Below are experts of layer 7 (counted from 0) of a mixture-of-experts language model. Rows are named router (the router's row for the expert), gate (a neuron's input weights, with its number), up (a neuron's input weights, with its number) and show model dimensions 0-127. Each number is 128 + 32 x the weight over its row's rms, rounded and kept within 0 to 255.
After each expert's rows: "comes after" lists some tokens at least twice as common just before its tokens as in all text; "mostly gets" lists some tokens that are sent to it at least half of the time. This comes from a sample of Wikipedia text that the model never trained on. Tokens count by the router's weight.

# expert 2
router [155 171 142 111  74 127 129 111 125 156 134 146 205 119 157 137 119  93 151 123 121 104  78 172 143  75 125  99 149 117 101 141 191 111 163 202 121 106 108 107 117 123 107  90 134  68 116 120 138  96 140 157  95 168 117  80  94 190  92 122 147 117  88 103 163 118 156 122 136 116 113 121  86 105 128 130 146  75 165  76 122 116  70 115 114 104 155 101 137 104 166 130  86 118 146 164 156 159 141 112 127 131 140 106 136 141 163  87 110 122 126 138 173 152 145 178 117 201 131 125  90 165 130  58  87  85 157 115]
gate0 [ 95  97 200 136  92 107  79  90 107 156 149  54 138  76 156 102 106 117 124  84 130 133 207 108 134 122 107 103 132 133 108 112 153  90 151 103  94 185 103  88 143  73 146 143 185  96 133 127 150 140 132 181 154 140 127 168  85 170 188 145 143  92 140 151 135  99 163 106 101  51 160 132 107 113 136 119 131 118  80 151 135 100 113 116 159 101  84 158  75 139 189  99  80 128 140 149 126 155 117 161 113 136 100 112 119 136 169 120 162 120 185 100 170 156 114 128 144 150 108  79 130 207  86 126 117 143 152 150]
up0 [154 144  49 119 175 133 138 120 118 127 125 168 150 182 123 161 134 180 125 172 145 124  79  65 157 132 126 120 106 111 120 171 184 127 136 133 142  83  80 140 149 153  92 127  85 152 112 145  88 111 170  37 160 136 165  89 156  91  94  91 132 152 123 118 119 121 100 109 116 185 100 129 129 174 121 164 125 141 208  99 131 138 122 142  47 127 157  91 195 119  92 142 183  69  83 128 116 125 111 126 103 108 165 125 131 113  95 119 134 101 101 150 101 109 168 134 111 110 158 154 163  78 151 151 158 141  95 113]
gate1 [150 171 102  85 148 168 126 121  80  32 128  77 142  97 149 134 160 117 111 144 171 110 125 130  78 142 190 175 185 114  85 100 113  97 136 159 145 112 141 138 178 124 111 165 129 126  87 117 106 108 202 151 178 155  83 151 161 139 200 159 118 104 157 118 165 134 184 137 106 136 157  92 129 163 135 149 155 129 126  89 108 123  44 126 123 179 146 139 148  99 171 163 104 165  93 100 110 128 151 143 149 142 147 131 128  82 187 181 137 135 190 150 113 129  97 144 131  88 123 134 115  91 160 122 137 116 158 117]
up1 [185 158 183 124 148  98  78 175 106 162 109 141 118  79 160 109 172 110 158 118 197 135 137 117  88  54 121 125 143 100 156 156  91 138 144 147 155  72 122 140  91 147 183 148 131 140 165  54 103 124  58 156 147 115 132 160 129 187  81 106 125  86 126 135 136 155  82 145 158 180 117 148 112 132 120 160  80 146 121 104  67 133 149 135 121 142 124 142 139  58  88  50 137 176 115  51  87 106  61 117 168  54 161 123  93 135 104 144 171 124 125 106 209 164  80 178  67 113 155 150 107 110 130  93 156 135 134 138]
comes after: " ", "–", " (", " $", "′", "/"
mostly gets: "1", "2", "3", " Bang", " MF"

# expert 11
router [ 94 109 152  65 118 114 166 108 182 166 159 155 123 102 124 149 175 142 156 173 139 123 104 142 136 141  86 113 122 137 113 217 157 111 133 240 127 101  77  59 152 108 120 146 150 115 156 111 111 120 108 105 138 146 123 133 147 127 104 148 164 161 119 103 154 161 142 156 146 101 158 130 141  92 126 117 199 125 133 139  87  80 122 135 144  86 158  92 131 115 146 155 137  83 124 154 180 190 152 117 102  77 148 147 151 142 149 104 134 100 123 109 116 109 183 182 101 148  56  92  95 135 128 110 108 104 208 132]
gate8 [122 101 135 197 131 140 127 147 147 125 113 116 116 156 137 106 163  83 162 147 165 140 149 144 118  72 124  66 143 103  77 154 161 114 140  98 142 111 142 152  93 134 125  64 160 105 162 155 104 103 119 105 109 130 108  89 169 132  79 142 182 182  80 110 143 111 114 160  64 135  92 136 166 135 128  93 160 145 128 170 101 103 114 137 183  81 108 115 191 146 118 149 131 122  84 141  77 172 154  87 125 144 177 103 150 208 118  94 134 163 141 152  66 146 138  73 118 123  83  89 125 134 143 119 128  64 131 133]
up8 [ 97 149 157 139 117 144 110 128 106 144 109 123 135 105 157 108 191  99 147 103 134 128 118 150 182 101 151 124 120 132 168 101 141  83 158  95 170 162 162 160 122 158 187  87 165 104 175 181 159  73 151 125 117 128 136 129 173 125 156  94  91 189 116 108 145  73 122 154 116 135 211  93 140  93 112 142 125  92 105 167 163 124  99 155 131  66 189 149  92 177 121 127 125 111 113 110 167 130 195 145 164  63 130 122 160 119 135  56 119 124  79 126 147 137  78  65 122 171 148 118 137 134 133 114 161 107 143 129]
gate9 [ 80 151 147  57 110  98 194 129 163 157 155 156 142 112  81 141 126 113 134 166 108  50 161 163 108 138 100 137 106 162 112 156 147 122  95 128 154 125 154  90 160 179 125 101 118 180 102 138 101 187  84 128  80  74 109 104 184 140  97 154 130 164  82 112 124 100 160  91 142  96 141 142  63 138 150 177 171 181 127 107 160 111 157 145 117 122 110 184 102 139 155 170 139 120 124 110  52 115 129  26 117 121  92 146 111 113 100 135 145 101 107 148  65  97 149 152  89 180  88 104 136 125 136 105 144 119 172  94]
up9 [ 75 135 154  95 141 146 112 135 171 114 135 126 118 144  53 114  82 172 156 118 144 144 171 179 114 149  86 128 116 108 131 141 126 133 124 179 141 112 123 134 165 114 150 119 116 166 113 127 116 121  73 142 142 107 168 117 165 159 120 107 172 111 112 141  98  28 157  56  98 138 174 169  63 149 141 169 118 156 155 133 162 106 181  81 107 141 131 152 127 158 147 152 174 120 148 102 138 151  73  60  86 136 153  70 167 172 127 146 154  88 167 133  92 115  94 203 145 124  82 129  70 128  69 192 168 148  77 115]
comes after: " the", " a", " The", " his", "The", " other"
mostly gets: " film", " music", " family", " water", " house", " government"

# expert 5
router [101 100 145 105  77 112 120 109 156 163 119 121 216 157  67 123 168 114 169 109  99 167 121 163 164  87 157  80 103 138  98 193 156  84 187 145 134 101  76  37 149  78 154 169 136 109 154 119 103 107 156 145 120 154 142 165 115 143  60 163 117  89  98 157 115 125 141  93 106 139 138 142  55 141 131 126 166 108 114  91  49 148  83 143 127  60 166 113 128 138 118 122 117  57 157 138 179 147 175 104  63 139 146 148 135 116 142 120  87 137 152 186 141 146 102 133  88 112 116 125  88 191  54 119 146 149 149 111]
gate0 [133 130 186 173 126 100 125 148 183  86  94 169  89 127 130  74 122 190 145 120  80 205  71 172  94 136  84 118 123 120 170  68  58 112 126 138 117 111 135  89  94 154 142 108 141 192 106 130 145 192 115  89 149 116 134 148 120 130  91 146 181 102 194 110 100 223 168 135  91 121 100 188  77  98 130 110 153 124 163 174 164  66 118 107 116 157 167  47  80 102 112  96 146 118 140 143 134 101 103 155 141 160 156 178  55 160  96 108  83 138 166 147 144 150 153 103 178 139 131 149 111 139 123 129 148  82 115 147]
up0 [ 74  94 109 102 100 157 150  96 100 195 169 148 137  45 120 165 120 113 115 136 144 116 175 169 167 135 172 154  89 156 123 176  75 150 160  88 132 167  99 163 201 164 138  21 116 115 141 167 154 100 142  79 152  83 133 130 137 146 121 149 126 156 139 109 124  97 116 116 155 187 115  82  89 153 103 140 150 144 112 131 135 110 165 143  93 137 111  70  94  35 156 127 159 148 118 102 128 159 152  97 206 154 132 166 109 140  88 151  89 176  87  61 173 128 101 134 117 128 142 134 136 179 107 126  91  87 135 113]
gate1 [ 90 106 140 124 147 116 126 120 111 140 109 194 177 143  85 124 183 168 101 141 118 109 171 174 174 117 153 147 132 121 181 118  96 128 121 104 154 130 102 108  92 118 146 148 115  94 136 146 154 138 147 162 145 106 146 116 143  75 105 134 143 113 207 167 146 116 136  95 105 141  87 121 113  97 202 123 181  69  56 143 144 119 132 126 148 110 126 118  70 133 123 139 154 148 137 137 146 135  85  95 155 123  93 117 144 141 130 106 190 195 112 140 120 173 104 204 155 136 117 102 130 220  94 108 173 152 104  96]
up1 [162 101 161 125 109  60 134 114 186 134 154 118 114 143 100 144 139  97 149  96 178  86  99 123  46 133 103  87  74 135 102 179 179 108  80 221 145  82 104 123 110 186 139  90 185  92 107 140 146 107 118  78 135 114 192 111 114 184 155 130 109 145  63 105 129 192 197 133 117  98 118 159 160 105 160  92 119 209 104  99 137 179 110 130  60  90 107  60 156  87 104  80 170  63 181 150 125 178 101 128 143 109 183 106 146 133 146 118 114 132 122  68 138 151 114  79 122 124 127  78 183 146 120 172 110  65  97 152]
comes after: " ", " re", " de", " con", " un", " ex"
mostly gets: " p", " b", " di", "'", " gr", " imp"

# expert 4
router [127 123 173  86  96  91 121 154  91 175 134 117 159 173 105 118 100 115 152 151 118  91 117 164 142 203 144 118 136 183  85 173 132 132 154 120  89  97  79 101 106 126 108  88 151  53 161  71  87 156 101 143  90 216  92 104 146 214 113 122 101 109 113 139 172 126 162  90 119 135 133 132  87  96 135  98 167 112 132  66  54 103 138 143 114 113 154  98  98 104 148 157 116 102 130  99 154 150  85  45 111 147 132 114 128  78 173  40 140 116 150 142 161 130 161  75 139 180  90 109  96 131 169 133 137  80 143 156]
gate0 [111  91 128 132 115 102 126 123 182  70 147  74 142 105  98 107 142 115 109  94  95 124 110 103 125 158 102 143 186 188 119 154  79  94  76 123 174 126 132  98  65 128  96 150 141  77 120 166 197  87 100 152 165 170 122 144 131 108 129  77 161 142 175 108 141 169 153 148  94 164 159  81 101 171 148 147  98 131 103 153  77 129 116  61  87  84  85 109 143 131  67 125  58 161 125 160  77 141 141  93 127 124 156 159 119 118 149  90  82 166 146 164  75 120 140 144 125 101  96 123  54 116 110  89  92 153  58 121]
up0 [120  70  83 171 138 104 109 134 161 125 157 124 159  96  87 147 151 109 136 146 153  75 150 136  99 146 170 136 143 172 138 151 146  47 120  95 140  71 125 138 144 114 114 158 141  64 159 126 181 130 132 159 181 183 127 161 142 123 127 166 108 118 129 100 112 147 143 121 153  71 123  85  46 114 124 172 143 119 119  97 117 117 149  78 108 133 123  89 183 135  54 148 150 112 117  98 122 160 107 138  97  96 191  94 184 132 143 119 121  75 224 133 126 129 154 209 147 173 158 111 142 157 169 136  71  94  71 120]
gate1 [187 105 165 130 195 131  81 123 110 127  83 102 125 115 143 116 188 134 108 166 113 132 129 165  89 150 101 107 118 126 152 104 245 145  85 118 123 152 194  94 150 132 150 121 192 159 139 133 119 118 104  91 142 187 126 154 126  89 147 109 137 162 107 140 129 173 118 165 153 142 183 129 116 149 115 105 156 135 159 106 112 125 223 199  60 143 181 135 126  92 182 144 104 118 132 148 141 106 104 113 112  73 181 125 134 114 160 124 153 121 125  94 134 156 167 118 104 124  65 196  57 154 183 166 147 125 176 110]
up1 [ 76 158  95 138  51 143 130 132  87 108 152  86 166 141  41 164  72 135 122  97  96 134 135 140 104 114 137 136  80 156 160 144 103 111 184  97 134  73 120 174 101 126  74 123  66 132  66 136 104 124 137 164 134  92 164 135 167 167  99 119 136 104 137 129 154  82 128 124 160 129  72 151 131 147 116 178 174 130 107 139 154 155  78  51  74 115  60 197 168 151 114 129 131  95 144 154 109 128 128 137 118 194 104 102 107 219  98 107  95 182 178 179 106 132 108 173 153 156 167  85 137  70 127 160 113 233 120 153]
comes after: "\n", " co", " non", " high", " Al", " self"
mostly gets: " de", " un", " re", "-", " pro", " San"

# expert 3
router [169 162 142  92  73 119 173 132 112 141 179  69 172 117 136 126 171 136 144 123 111  84 121 156 159 107 161  98 152 141 102 146 202  77  90 121 153  97  89 135 128 125 161 138 102  91 127 158 125 125 166 109 143 101 116 139 127 191  78 142 154 112  86 142 158 143 139 170 129 118 165 101  92 153 145 153 117 106 189  92 148 114 113 179 102  72 165  90 104 117 127 138 108  99 109 137 185 151 166  73 136  90 158 136 109 129 167  65 121  85  94 118 117 157 211 112 110 149 106 153 102 147 117 107 159  89 205 139]
gate8 [235 156 143  76  79  75  87  77 163 130  83 135 133 139 108  96 117 186 169 125  34 125 114 129  88 102 113  93 125  89 114 166 135 123 126  91 135 151  81  84 124  55 109 109 122 192 124 102 159 112 101 134  58 128 170 118  87  90 193  79  94 110 128 148 118 127 195 163 181 209 162 132 132  84 141 113 139 176 101  61 132 122 135 159 149 116 157  66 134 126 129 125 118  85 172  78  89 157 166 140 108 133 129 118 111 148  96  95 154 173 151 134  71 159 164 105 134 138 135 140  88 166 124  71 131  76 114 142]
up8 [154 124  99 105 105 109 167 109 136 126 146 173 108  94 104  98 164  68 111 138 116 116 119 121 131  73 136 146 168 119  94 167 169 117 110 142 172 143  43 168 121 106 108  81  90 155 124 122 148 140  81 138 150  78 121 110 107 163 123 139 140 134 114 138 139 118 104 128 155 136  94  86 202 147 104  57 115 109 151 102  88 105 150  23  91 145 125 132 119 157 109 132 145  93  90 153 143 106 109 154 142  43 112  78 146 127 154  92 164 105 144  94 171 147 155 113  70 133 125 108 184 133 144  95 143 160 106 225]
gate9 [ 80 150 178 165 130 110  89  93 147 127  89 104 103 160 147 114 170 180 100 203 156 130 138 102 157  90 128 115 211 108 154 193 119 157 100 138 103 167 155  87 180 123 117 128 155 116 121  92 178  47  90 114 135 141 175 103 127 151 109 115 126 116 122 116 141  84 114 144 122 114  95 138 142 112  92 114 125  58  83  83 123 120 141 134 169 125 124  90 170 171 137 179  79 140 113 157 160 170 106  96  70  66 119 135  92 162 108 120 147 121 105 127 157 133 103 147 143  81  65 138 129 117 164  78 117 100 111 146]
up9 [104 120 150 181 112 132 133 135 178 127 158 126  92 145 160 161  99 129  71 131  99 141  74 167 180  98 135 100 200  55 127 135 133 127  91  96 105 112 129 107 190 135 133 146 153 109 121 130 123  84 114 151 167 151 117 144 133 164 119 156  73 116  86 135 153  67 114 151 101  92  88 156 101  90  96 129 136  54  92  61 158 138 171 171 144 109 135 158 144 117 102 106  80 127 119 128 164 163 124  93 135 102  88 156  72 157 111 136 139 101 129 112 179 165  61 136  88 110  89 194  83 130 152 108 109  83 107 207]
comes after: "\n", ".", "==", " ==", "===", " ==="
mostly gets: ").", ".", " ==", "\".", ".\"", " ==="

# expert 0
router [111 156 120  87 145 144 169 116 168 114 111 153 227  83  90 132 134 184 158 148 103 115 101 135 121  92 109  78 122 153 137 119 125  85 131 154 108 119 186  92 117  79  64 141  90  75 156  76 188 125 170 193 151 157 104 117  95 176  86 101 171 121 119 100 154 122 120 184 101 105 159  98 137  48 119 144 176 110 152 115  97 137  98  94 151 103 164  71  79 127 141 112  70 126 150  82 159 174 142  82 130 107 141 143 130 135 144  87 141 124 119 156 135 133 155 157 131 155  40 154  96 115 119 134 121 127 181 116]
gate8 [168  93 156  92 148 168 118 100 175 139 145  65 165  85 147  60 100 115 123 120 164 122  91 120  92 120 151 186 144 148 121  82 205 122 106  82 126 116 130 118  59  79 161 135 114  92  77 108 183  93 160 177 121 122 115 118 134 158 139 166 120  96 165 107 162  70  98 118 134 166 119 103  88 126 154 168 144 156 186 163 159 150  51 144 128 151 160 119  63  63  65  84 101 123 174 164 146  70 123 134 102 126  79  99 100 135 156  81 150 121  69 126  78 184 145 101 144  58 153 139 115 107 169  99 104 104 165 142]
up8 [176 140  46 127 194 148  93  74 111 143 109 144 128  94  88 151  81 110 122 178  99 139 166 146 192 172 150 192 135  80 166 166 140  94 172 205 131 142 131 193 117 128  80 136 170 115 109  78 113  94 187  92 125  48 132 109 100  79  87  86 137 120  89 125 167 163 150 146 198  80  97 150 107 104 111 119 128 130 162 159 148 116 122  45 103 144 116 136 108 129 144  78 150 201 163 111 159 125 124 144  62 168 129 106 136 179 118  91 157 144  88 119 124 167 190  67 115 147 105 123 127 136 106 171  81 128 131 125]
gate9 [152  95 128 139 160 147 144 164 143 107  84  88 116  69 107  55 198  92 150 159 141 174 101 173 149 169  88  97 114 173 140 136 151  70 125  75 104  63 100  99 166  20 100 151 154  93 128  89 141  63 147 176 142 118  98  95 114 148 148 118 134  73 156 179 109 123 107  89 105 138 120 135 114 134 112 101 158 108 142 147 143 156 179 139 127 149 207 148  84 165 169 132 101  75 156 117 170 116 131 111 102 139 172 141 158 164 103 105  79 112 181 156 177 136 151 142 110  79  86  46 115 136  61 133 115 107 190 104]
up9 [124 147 138  84  51 159 119  68 114  86 109 105 155  68 151 148  41 171 110 137 193 173  87 177 197 106  74 105 151 103 178 135 149 144 128 119 121 151  89 124 127 139 169 158 148  52 117 122 131 150 166 116 185 101 169 134  91 150 115 123 115 134 164 120  77 156 152 186 123  92 190 146 162 149  86 107 144  93 122 110 133 167 101  89 128 129  61 130 112 169 102 161  82 137 110 132 120 187 147 108 158 168 144  76 135 144 114 134 144 118  57 113  69 122  78 138 105 169 141 139 159 143 141 124  96 160 142 150]
comes after: "-", " |", "|", "==", ";", " •"
mostly gets: " Location", " Total", "See", " Date", "History", " Succeed"

# expert 15
router [ 88 101 111  97  94 146 109  77 113 173 144  82 154 145 148 147 145 142  93 128  79  80  62 134 151 122 145 107 144  95 148 105 133  41 152  93 136 119 132 131  92 120  84 143 112 134  81  64 177 140 138 186 108 131  95  82 135 138 128 140 177  81 110 165 141 130 103 131  96  78 137 117  80  83 111 112 155  31 162 163 158  83 124 104  98 135 133 111 127 137 168 157  66 128 115 136 147 196  49 154  98  89 134 111 114  97 119 102 139 147 186 157 139 127 140 135 107 160 120 103 129 149  91 118 153  67 157 128]
gate0 [ 99 153 143 136 126  85 160 143 140 159  94 104  47 122 129 133  99 117 103  93 146 175 137 129 165 152 122 101 142  93 179 137 105  98 129 162 124 139 125  76  94 165 151 220 141 176 169 132  94 137 119  81 120 201 117 188 168 108 188 146 145  94 102 153  92 163 153 169 100 129 208 112 110 134 205  78  79  95 151 141 136  82 175 103  73  68 170 128 140 179 148 143 112 109  96 154 134 168 134  99  97 120 130 192 116 116 140 196 132 160 116 128 111 123 142 107 111 135 159  88  84 112  78 132 134 160 152 158]
up0 [117 164 143  82 111 126 148 115 155 104 160 152 134 169 150 103 144 144 129 120 133 140  96 107 148 146 104  78  68 161 140  73 124 131 124 135 182 130 143 100 104 117 120 121 112 145 156 101 107 175 125  99 144 144  90 157  83 115 110 131 164  99 158 129 190 130 171 129 110 107 187 102 120 126 116  96  94 189 150 147 133 143 145 101 145 116 126 111  97 107  95 112  71 160  96 164 169  88  30 132 127 169 145  87  73 138 107  76  78  78 114 155 124  69 186 122 117 176 131 123 165 141 134 113 192  92 117  93]
gate1 [172 142 112 105 152  94  62 145 130 113 129 143 129 136  80 104 149 206 118 103 156 118 137 170  78 111  91 161 195 180 186 110 114 108 127 121 140 130 131  90  95 152  88 166  77 149 162  51 130 153 108 130 120 163 170 147 142 158 115 102 179 119 159 128 123 191 103 171 105  97 111 144 118 101 118 165 141  95 105 119 109 155 152 128 179 157 130 164 173 135  95 160  88  85 141 107 122 138 143 121  92  77 136 117  99 163 164 113 127 161 172 143 126 128 113 148  72 185 107 134 173  83  94  39 124 127 132 118]
up1 [ 38 135 170 116 128 170 149 102  41 111  93 170 125 121 134 143  74 156  86 120 147 131 156  58 103 121 133 134 113 128 115  37 128 177 130 107 108 140 118 179 175 132 131 133 141 109 152 126 149  70 126 123  85  96 141 150  83 167 139 102 148 162  80 117 194 118  85 120  92 192 161 102 146 145 149  82 128 130 131 103 125  78 153 115 140  85 127 101  93 148 110 118 156 161 139 146 125  99 115 147 133 145 123 112 119 101 109 120 147  86 151  90 144 168 149 150  99 111 105 103 104 102  95 117  76 151 109  92]
comes after: " of", ",", " in", " at", " to", " on"
mostly gets: " the", " and", " or", "The", " but", " The"

# expert 12
router [136  98 165  75  58  83 153 139 147 142 131 118 114 116  57 159 127 141 178 139  77 130  76 145 156  82 165 136  96 109 104 188 208 119 136 202  85 120 144  90 116 125 125 134 109  87 153  60  74 154 155 106 142 125  54 130 137 156 118 115 136 134 103 123 205 100 148 134 128 145 142 138 130 120 119  54 165  74 178 104 117 131  99 132  64  75 165 133  91 107 104 138 128  96 111 140 133 129 123 107  88  89 125 166 128 119 135  99 141 119 166 149 129 153 138 132 147 180 103 119 107 186  78 140 169 100 128 117]
gate0 [121 135  85 111  66 129 113  90 120 146 146  90 137 146 111 120 165  81 185 107 102 153 118 172 167 156 182  98 104 148 129 102  99 164 100 136 116 134 126 115 116 143  69 158 130 111 133 111 165 140 142 157 135 124 121 187 136 125 110 103 128 121 148  95 112 142 121  73  61 205  98 154 137 111 137  67 154  70 140  90 183 122 129 147 154 118 131  95 158 131 179 138 122 107  86  99 116 146 113  76 139 204 121 162 136 157 158 137 182 124 168  88 114 195 113 156 138 148 141 141 104 132 107 169 159 105  89  51]
up0 [116 138 190 112 157 134  96 149 170 128 155 110  86 133 131  96 110 141  58 114 181 125  68 164 150 110  99 167 123 112 123 142 141 102 180  78 169 175 121 176 103 199 100 124 179 146 136 125 140 184  99 169 131 137 139  64 160 107 147 231 103 145 192 167 105 171 122 158 195  71 152 110 146 141 159 164  53 199 131 197  97 148 156 144 150 167 108 148 143 110 138 112 119  87 186 158 144 164 103  97  82  75 109  89 135 102 107 115 126 127  61  66 176 118 148  96  74  76 154 133 186 127 143 113 146 137 148 125]
gate1 [ 59 133 154  91 127  65 100 131 137  96 134 109  90  90 110 111 152 161 103 121 190 159 127 134 113 129 100 152  79 115 122 133 144 155 141 122 103 144 151 116 117 113 166 111 133 142 173  76  70 118 141 112  98 139  96 119 155 163 129 142 103  76 112 111 158 132 114 130 108  70 121 106 156 161 161 171  74  92 179 116 166  66 135 110 159  94 162  97  91 133  94 139  97 130 126 102 162 128 131  95 125 131 141 140 130 120  88 152 162 153 160 148 162 177 132 144 149  88 119 117 150 180 173 154  92  72 162 131]
up1 [131  98 171 114 107 110 118 131 165 121  70 151 138 125 127 163 166 205 101 124 106  69  88 178 122  57 173 132  95 143 122 116 147 107  87 144 108 134 147 122 155 100 140 164  73 120 118  78 113 103 145 134 132  98  75 146 181 119 130 127 104 217 105  73  39 158 105 175  97 187  87 160 131 131 161 167 134 121 133 147 161 118 157 154 147 130 199 143 116 119 124  95 124 172 141 113 156  75 117  94 136 130 140 127 158 111 118  91 114 101 179 150 170 119 109  56 165 103 116 141 127 168 156 121 123 169 148 137]
comes after: "0", ")", "3", "5", "4", "%"
mostly gets: " |", " Ohio", "Billboard", " Jenn", " Bill", " Romania"

# expert 1
router [158  85 162  94 117 109 124 121 144 171 127 134 208 108 104 141 135 136 134 116  88 113  85 145 138 107  93 138 164 123 109 140 174  77 159 188 140  95  79 104 117 116  93 107 109 115 130 134 125 141 178 127 159 133  81 121 129 245 136 115 144 101 118 134 154 106 121 192 102 100 153  95  95 112 124  93 126 101 159  88 102 114 100 122  75  99 183 133  89 103 144 122  97 101 127 172 133 161 156 130 105  91 138 138 135  95 140  68 103  76 144 140 163 129 162  75  90 195 140 170 103 153  76 105 161 114 168 130]
gate0 [102 104 134 133 174 103 153 126 130 110 122 169 150 134  82 110 102 119  93 184  85  90 133 160 114 192 136  91 132 108 161 175 124  61 157 172 125 162 127 162 126 148  92 156 177 172  68  89 121 141 157  97  93 112  98 180 119 182  68 157 171 118  51 145 108 109 152  85 109 139 126 110  93  59 115 152 134 127 116  97 167 123  85 144 106  93 185 168  84 105  85 131  86 116 137 141  37 111 161 108 110  85  86 166 117 125 149 150 198 128 155 144  92 125  97 148  89 151 123 129 159 150 186 134 154  88 149 123]
up0 [173 157 175 157 102 121 119 148 164 164 124 122 140 189 187 131  86 128 174 136  90 151 133 109 127 100 103 111  97 147  95 127 119 118 155  69 138 114  89  70 123 147 184  50 130  87 133 135 106 205  73 196  99 112 108 126  68 137 130 174 122 139 160  97 151 130 130 133 118 101 145 171 133 151 165 126 118  90 159 135  79 164  91 125 162 153  85  80 159 127  84 187 177  89 131 116 181 113 137 123 117 188 184 138 140 128  91 199 125 148 120  97 132 138  95 129 125 102 125 167 118 168  98 151 144 106 139 144]
gate1 [123 108 110  89 124 114 146 127 116 142 148 143 119 111 128 126  93 115 135  96 153 113 149 137 156 142 125 143  52 114 110 132 105 100 125 139  92 120 159 127 137 122 147 187 106  86 172 157 161  98  93 133 124 141 149 149  97 137 111 162  51 139 122 150 166 108 106  79 184 143  85  44 143 113 124 135  77  58 125 162 120  97 124 126  70 146 113 135 151 159 126  96 113 131 133  91  59 154 119 116 158 200 127 169 157 130 138 104 147 104 165 182 137 114 149  47 109 119 136 179 110  94 115 128  97 139 129 131]
up1 [141  76 133 120 144 120 165 131 101  89 106 113  94  92 126 138 142 117 128 196 132  82 194 177 120 166 164 104  91 105 118  69 134 158 131 158 191 162  97 152 145 107 147  80 126 150 144 108 133 206  70 127 200  74 150 143 104 172 100 151  89  81 158 134 108 101 200 151 129 128 157 104 105 172 104  52 141 150 128 119 174  81 126  75 152  73 158  84 140 163 191 187 133 127 156  98 103 147 126 190 129 122 136 110 128 145 117  87 144  37 154 160 160 106 135  71 146 154 104 126 123 163 118 139 100  92 133 105]
comes after: "9", "0", "1", "2", "8", " in"
mostly gets: "9", "ل", "S", "ب", "ر", "H"